{"num_hidden_layers": 10, "hidden_size": 160, "n_experts": 32, "experts_per_token": 2, "d_expert": 160, "d_shared_expert": 0, "hidden_act": "tanh_gelu", "moe_layers": [0, 1, 2, 3, 4, 5, 6, 7, 8, 9], "router_score": "softmax", "normalize_top_k": true, "routed_scale": 1.0, "balance_loss": 0.00623, "balance_bias": false, "router_logit_norm": 2.0, "init_std_router": 0.0298, "lr_router": 0.00165, "vocab_size": 10404, "norm": "rmsnorm", "norm_eps": 1e-06, "tie_word_embeddings": true, "optimizer": "adamw", "learning_rate": 0.00293, "beta1": 0.9, "beta2": 0.99, "batch_tokens": [32768, 65536, 98304], "max_seq_len": 1024, "train_tokens": 255000000, "max_steps": 4247, "dataset": "wikipedia_en"}
Below are experts of layer 3 (counted from 0) of a mixture-of-experts language model. Rows are named router (the router's row for the expert), up (a neuron's input weights, with its number) and show model dimensions 0-159. Each number is 128 + 24 x the weight over its row's rms, rounded and kept within 0 to 255.
After each expert's rows: a language model's description of what the expert responds to. This comes from a sample of Wikipedia text that the model never trained on.

# expert 27
router [142 160 151 171 129 160 128 169 140 120 128 102 144 192 128 159 117 125 120  84 127 102 108  87  93 153 187 159 105 131  96 103 108 118 134 169 147 142 114 135 115 142 193 143 118 109  77 107 164 104 124 146 116 116 128 102 119 150  98  61 156 121 140  98 112 157 153  99 111 156 152 139 113 157 107 164 117 146 109 146 162 113 157 110 134 113  80 164 123 146 132 111 161 123 116 132 101 121 133 138 163 166 125 142 140 128 139 152 142 141 131  89 170 102 145 131 143 136 112 147 137 136 113 118 105 118 115 111 129 127 141 103 160 125 122 133  76 144 130 131 118  97 179 108  95  98 130 109 126 130  95 126 141 127 118 123 167 134 132 165]
up0 [126 100 154 130  86 116 148 111 135 151 104 139 117 105 128 146  99 101 123 131 147 121 141 112 145 139 126 118 172 126 146 148 174 137 179 121 129  75 119  91  91 114 149 138 127  98 124  93  83  95 118 110 128 176 123 140 135 113  93 129  83 163 119 118 115 157  86 127 119 111 142 126 138 113 130  95 117 134 107 108 124 170 120 104 182 122 131 133 125 103 146 152 164 147 170 127 139 120  95 118 105 106 131 141 135 124 119  88 113 116 135 110 110 125 125 200  97 134 101 150 133 106 157 161 169 104 110 120 165 135 130 150 100 112 166 149 174 100 140 189 182 140 137 121 133 146 100 150 158 125 102 154 130  90 141 134 106 108 119 158]
Sentence-opening words

# expert 25
router [164 124 134 156 148 125 146 111 169 117 119 140 100 164 112 109 143 111 127 185 108 180 121 128  82 130 153 106 180 150 120 133 158 136 134 164 118 118 126 151 134 109 151 144 117 134 101 145 146 143 134 154 114 151 114 139 130 119 110  65  75 135 100  78 130 148 148 139 136 148 105 155 129  94 126 118 132  79 102 149 108 112 147 118 171 122 132 141 169 143 162 128 137 110 104  96 152 131 112 110 178 124 107 181 125 102 123 118 136 129 151 111 140 108 108 136 133  94 110 163 159  77 133 121 156  76 156 115 129 131 158 113  92 133 113 128 136 123 163  88 148  98  81 145  99 108 140 154 123 129 139 157 123 151 107 162 153 153 148 129]
up0 [120 132 124 140 119  91 117 134 109 131 125  91 155 105 112 128 158 131 156 106 117  82 141  43 163 155 135 135 115 127 134 153 133 124  64 123 129  78 123 104 135 131  93 131 107 164 132 155 112 135 137 122 127 106 131 106 106 123 129 112 121 110 137 159 100 130 153 157  71 109 166 119 150  96 125 139 167 155 122  78 152  88 135 121 132 169 100 130  94 141 141 153 106 146  85 156 147  99 135 128 110 122 141  99 156 125 109 140 153 157 162 120 155 119 140  87  90 160 149 116 131 153 149 138 146 109 130 122 100 207  94 113 125 117 105 119 116 112 108 109 131 176 130 124 159 131 111 125 140 106 143 134 133  91 117  94 103 142 136  99]
Adjective and verb suffixes

# expert 4
router [ 90 158  97 148 120 177 121 121 160 172 193 140 137 150 109  98 154 135 100 110 149 139  98 108 110  95 113 130 148 167 107 107 138 133 122 148 141 121 124 109 125 137 136 135  84 133  86 123 128 116 171 126  96 142 148 141 127 162 135 164 146 141 118 119 158 108 135 126  98 123 173 163 128 143 166 153 160 104 118 134 121 116 135 140 115 104 126 126 127 182 129 146 155  99 124 187 104 131 120 134 145 102  91  83 103 141 110 109 155 108 137 107 129  74 153 124 125 117 107  66 157  87  91 128 178 137 155 113 113 129 140 113 111 133 117 118 120 109 157 101 158  97 146 128 145 109 146 129 135 111  93 167 112 156 129 120 120 124 172 166]
up0 [145 129 126 160 134 122 112 137  87 149 101 107 103 126  88 100  83 186 102 116 134 135 120 135 126 104  98  98 144 145 135 129 124 130 161 156 137 118  98 129 138 140 163 161 133 107 165 137  99 145 124 158 154 112 132 135 112 116  86 151 138  97 120 131  97  66 134 135 133 162 100 106 145 146 151  90 103 154 122 102 108 112 119 154 119 150 149 115 139 158 107 144 115  81 128 158 133 136 114  74 171 124 129 105 130 104 121 143 124 160 149 144 107 140 130 117 159 163 125 142 146 120 133 137 108 146 105 108 185  98 101 157 162 136 139 101 120 150 120 154 104 165 123 137 106 111  56 174 135 120 162 142  92  90 145 150 134 156 104  83]
Table pipes, copula verbs

# expert 28
router [133 147  95  83 125 133 171  99 122 117 152 146 133 137 126 160 167 156 125 125 125 112 121 131 127 138 123 134 150 132 172 130 142 148 124 126 121 139 192 140 104 116 131 119 124 144 118  84 103  87 120 182 157  82  93 107 148 154 179 127 141 140 144 143 125 143 105 120 123 135 138 140 121 102 147 106 149 101  93 149 131 122 188 110 112 133  99 125 153  92 118 109 147 191 105 124 107 132 156 132 134 135 101  58  82 128  81 170 169 128 144 130 122 122 145  89 172 128 126 157 158 118 125 109 160 124 113 122 104 101 150 148  98 157 125 159 127 153 119 136 129  83 144 134 131 100  95 123 126 140 142  97 113  85 100 162 121 131 117 110]
up0 [162 103 115 166 104  92  86  83 124 172 112 144 126 116 106 100  91 132 120  91 206  95 106 140 135 127 113 124 157 126 104 120 143 151 102 121 117  96  99 146 111 151 118 147 137 133 151 119 135 162 118 133 130 146 114 116 127 157  71 140 147 109 132 105 146  73 190  86 137 149  91 115 145 172  94 141 139 134 117 126 107 122 124 189 111 128 128 113 144 133 144 127 142  56 128 115 161 136 123  76 135 133 123 119 147  93 129 111  84 104 130 144 150 121 136 129 107 137 120 125 105 166 134 130 158 146 124 150 139 136 131 122  97 117 115 121 132 127  95 179  88 135 135  97 116 125 123 105 133 143 155 114 160 125 109 175 148 109 126 121]
Auxiliaries and narrative verbs

# expert 31
router [124 131 137 110 160 120 125 140 137 153 110 132 116 121 113  85 139  95 137 121 149 167 162 131 143  90 125 145  90 143 164 124 153 121 128 133 181 111  94 150 150 112 139 139 152 121 114 194 140 123 111 107 148 131  83 117  88 140  88 167 147 119 105 106 131  83 115 149 147 101  98 146 130 110 102 109 155 136 168 172 134 117 168 152 118 155 105 140 140 138 121 154 112 109 123 150 101 123 147  72  90 149 112 127 114 183 105 143 170 131 103 112 137 129 145  95 118 118 110 104 100 101 141 129 108 135 116 149  89 170  85 121 166 142 110 139 123 115 120 149 120 175 119 141 149 170 110 132  97 103 114 158 158 131 144 132 173 115 159  93]
up0 [118 105 142 126 115 173 115 115  45 131  80 128 130 145 159 121 190 144  94 158 108 138 146 152  96 157 142 123 127 134 176 118 119  92 134  91 119 173 144 122  93 119 168  84  98 176 137 179 159 157  92 131 126 114 148 142 164 145 114 124 108  78 143 160 114 142 163 103 151 121 112 121 130 133 125 110 113 110 141 108 129 157 120 145 116 120 135  96 122 182 127 135 134 130 110 120 132 156  91 125 135 129 129 105 135 143  92  85 110 136 140 117 152 121 129 108 133 107 104 123 157 169 147 127 121 113 123 129 134 125  93 123 100 126 160 129 132 136 124 140 105 126 153 153 103 134 114 116 145 124 151 136 135 204 168 140  92 116 126 170]
Word endings before punctuation

# expert 7
router [ 96 138 173 129 169 157 113  89 156 182 127 116 122 154  97 108 107 121 145 145 137 139 144 145  86 154 148 145 128 120 130 116 137 129 109 165  96 148 118  99 134 162 130 128 127 135 146 122 114 164 141 172  87 138 119 110 127 113 172 132 125 137 103  63 131 116 155 139  72 110 119 135 151 147 100 120 107 123 121 151 135 121 176 139 112 101 152 161 110  95 104 108 139 137 122 164 100 136  99 114 133 119 136 153 112  92  83 118 132 162 135 138 108 126  93 104 170 173 123 159 153 109 140 162 134  97 117 102 136 136 138 107  66  99 169 145 119 125 143 124 121 145 109  67 108 128 110 143 140 139 154 140 135 172 100 144 157 138 117  85]
up0 [121 126 126 132 142 132 144 136 141 134 141  97 142 152 137 118 151  76 139 133 136 115 121 121 150 143 119 144 128 169 120 127 143 136  86 150 135 116  81 132 169 138 148 166 139 127 140 114 157 126 117 172 143 121 158  57 122 103 122 131 151 156  86 135 160 104 182 118 115 134 131 132 132 132 131 122 184 114 130 123 166 104 130 155 141 160 134 101 180 108 119 132 130  94 105 122 103 103 147  91  91 119  79 127  80 133 128 100  81 133 145  99 171 127 146 156 131 139 118 123 118 140 114 133  88 175  96 138 168 172 165 136  99 145 136  92 127 117 157 164  77 118 114 109 159 136 116 158 124  98 124 126 159  81 143 111 138 109 133 152]
Nouns before prepositions

# expert 2
router [119 132 147 127 165 108 131 117 110 143  95 168 144  98 181 130 163 123 162 131 166 140 139 163 116 123 105 139 129  98 130 139 159 135 148 102 138 145  70  97 151 138 147 167 170 142  80 182 140 139 104 105 152 136  85 143  93 147 143 151 111 112 144  88 136  79  75 133 152 139 115 142 138 113 143 141  91 102 148 116 102 127 118 160 120 161 130 125 119 119 108 162 139 169 122 142 160 114 148  74 110 149  99 150 107 189 129 132 139 121  77 139 104 128 124 111 102 134 106 138  88 105 115 118  86 128 124 146 128 130 103 131 152 138 114 170 138 134 106 130  98 123 169 145 142 138 154 114 123 104 164  95 123 118 129 154 148 124 135  98]
up0 [117 126 135 117 102 129 131 124  83 152 131 117 117 106  84  96 162 116 107 117 109 106 107 109 151 141 150 113 137 136 170 135 150 128 106 113 142 109 139 128 132  97 116 149  98 114 117 141 142 104 121 159 139 138 107 122 182 126  91  99 138 137 128 123 130 167 110 111 125 168 124 147 144 110 149 108  80 189 132 148 138 158 171 119 156 154 126 136 168 103  83 152 119 150 141 117 154 146 103 105 147 139 176 118 122 152 132 162 115 147 108 152 164 130 184  84 167 121 149 105 134 112 110 167 153  76 152 119 152  94 116 123 118 182 144 118 149 108 155 166 126 127 128 160 157 118 145 133  84 119 140 124  98 166 154 138  84 173 133 142]
Word-final suffixes, field names

# expert 30
router [182 150 101 156 102 136 119 127 113 157 154 128  91 153 116 138 138 156  72 146 134 136 154 151 119 120 108 115 117 100 131 141 122 118 120  87 135 182 144  94 114 100 118  96 126 113 131 139 108 137 122 116 144 115 131 176 115 119 134 165 113 137 106 109 187 111 125  96 112 161 151 161  80 111 140 143 144 144  96 117 116 127 126 128 154 129 111 167 127 119 110 176 155 109 146  90 170 146 145 156 129 122  92 116 106  91 102 127 125 125 138 148 130 120 165 176  91 101 154 175 103 163 144 139 105 126  92 132 116 130 168 167 131 155  92 114  90  95 131 106 129 138 165 146 124 106 138 108 133 135 112 142 108 164 148 136  82 139 114 175]
up0 [140 134 132 115 135  86  81 116 120 146 126 123 125 152 117 102 100 130 149 143 183 130 109 140 100 153 149 125 148 137 121 110 161 196 147 109 153 125 118 119 135 154 149 149 101 118 124 123  89 103 154 142 127 122 116  90 162 107 103  77 158 113 132 138 102 143 151 119 153 137  96 152 157 114 138 114 151 121  87 145 133 162  99 129 152 135 138 133 178 136 141 110 102 124 127 141 131 135 117  62 123 116 119 159 138 119 138  72 121 103 107 121 102 143 103 137 109 128  90  99 148 113 119 111  98 118 166 100 144 126 116 110  76 117 137 108 152 147 167 129  68  66 166 129 170 156 153 114 149 113 159 131 128 130  95 174 147 130 149 108]
Function words and un-

# expert 23
router [145 102 132 146 130  83 154 103 155 120 108 137 116 130 123 101 145 151 126 147 111 142 111 135 158 100 140 105 149 185 142 118 105  90 148 154 147 148 166 182 118 123 128  89 101 148  62  87 160  65 139 112  94 151 128  84 166 140 148 100 144 142 132 117 163 115 147 108 103 152 163 111 102 142 138 113 129 121 129 145 142 120 153 126 131 116 106 116 145 102 117 138 114 150 118 123 110 107 150 111 158 130 145 138 137 108 160 117 135 119 119 104 113 114 102  97 128 100 140 177 109  90 109  83 141 122 137 121 185 119 146 119 122 156 100 120 107  97  99  73 131 126 140 143  76  89 123  91 141  97 103 113 128 142 143 116 101  81 111 114]
up0 [109 133 150 127 127 125 114 132  81 151 114 114 162 137 163 139  90  92 104 128 128 140 126 114 118 149 104 115 107  82 116 146 157 102  68 134  77 149 147 150 102  97 151 104 134 128 110 129 152 145 150 169 165  82 103 131 106 111 148 163 124 110  89 153 140 102 127 132  82 132  82 158  96 122 124 125  93 124 120 118 134 144 115 125  94 133 119 148 153 128 148 154 104 169 141 158  98 125  95 120 147 128  83 129 122 126 107  89 138 133 158  99 130 118 137 160  90 125 151 131 129 158 148 156 138 150  93 127 106 140 118 157 121 121  93 157 151 127 154 154  94  98 116 105 136  86 107 112  86 153 145 114 101  94 123 140 206 152 134 130]
Commas and name endings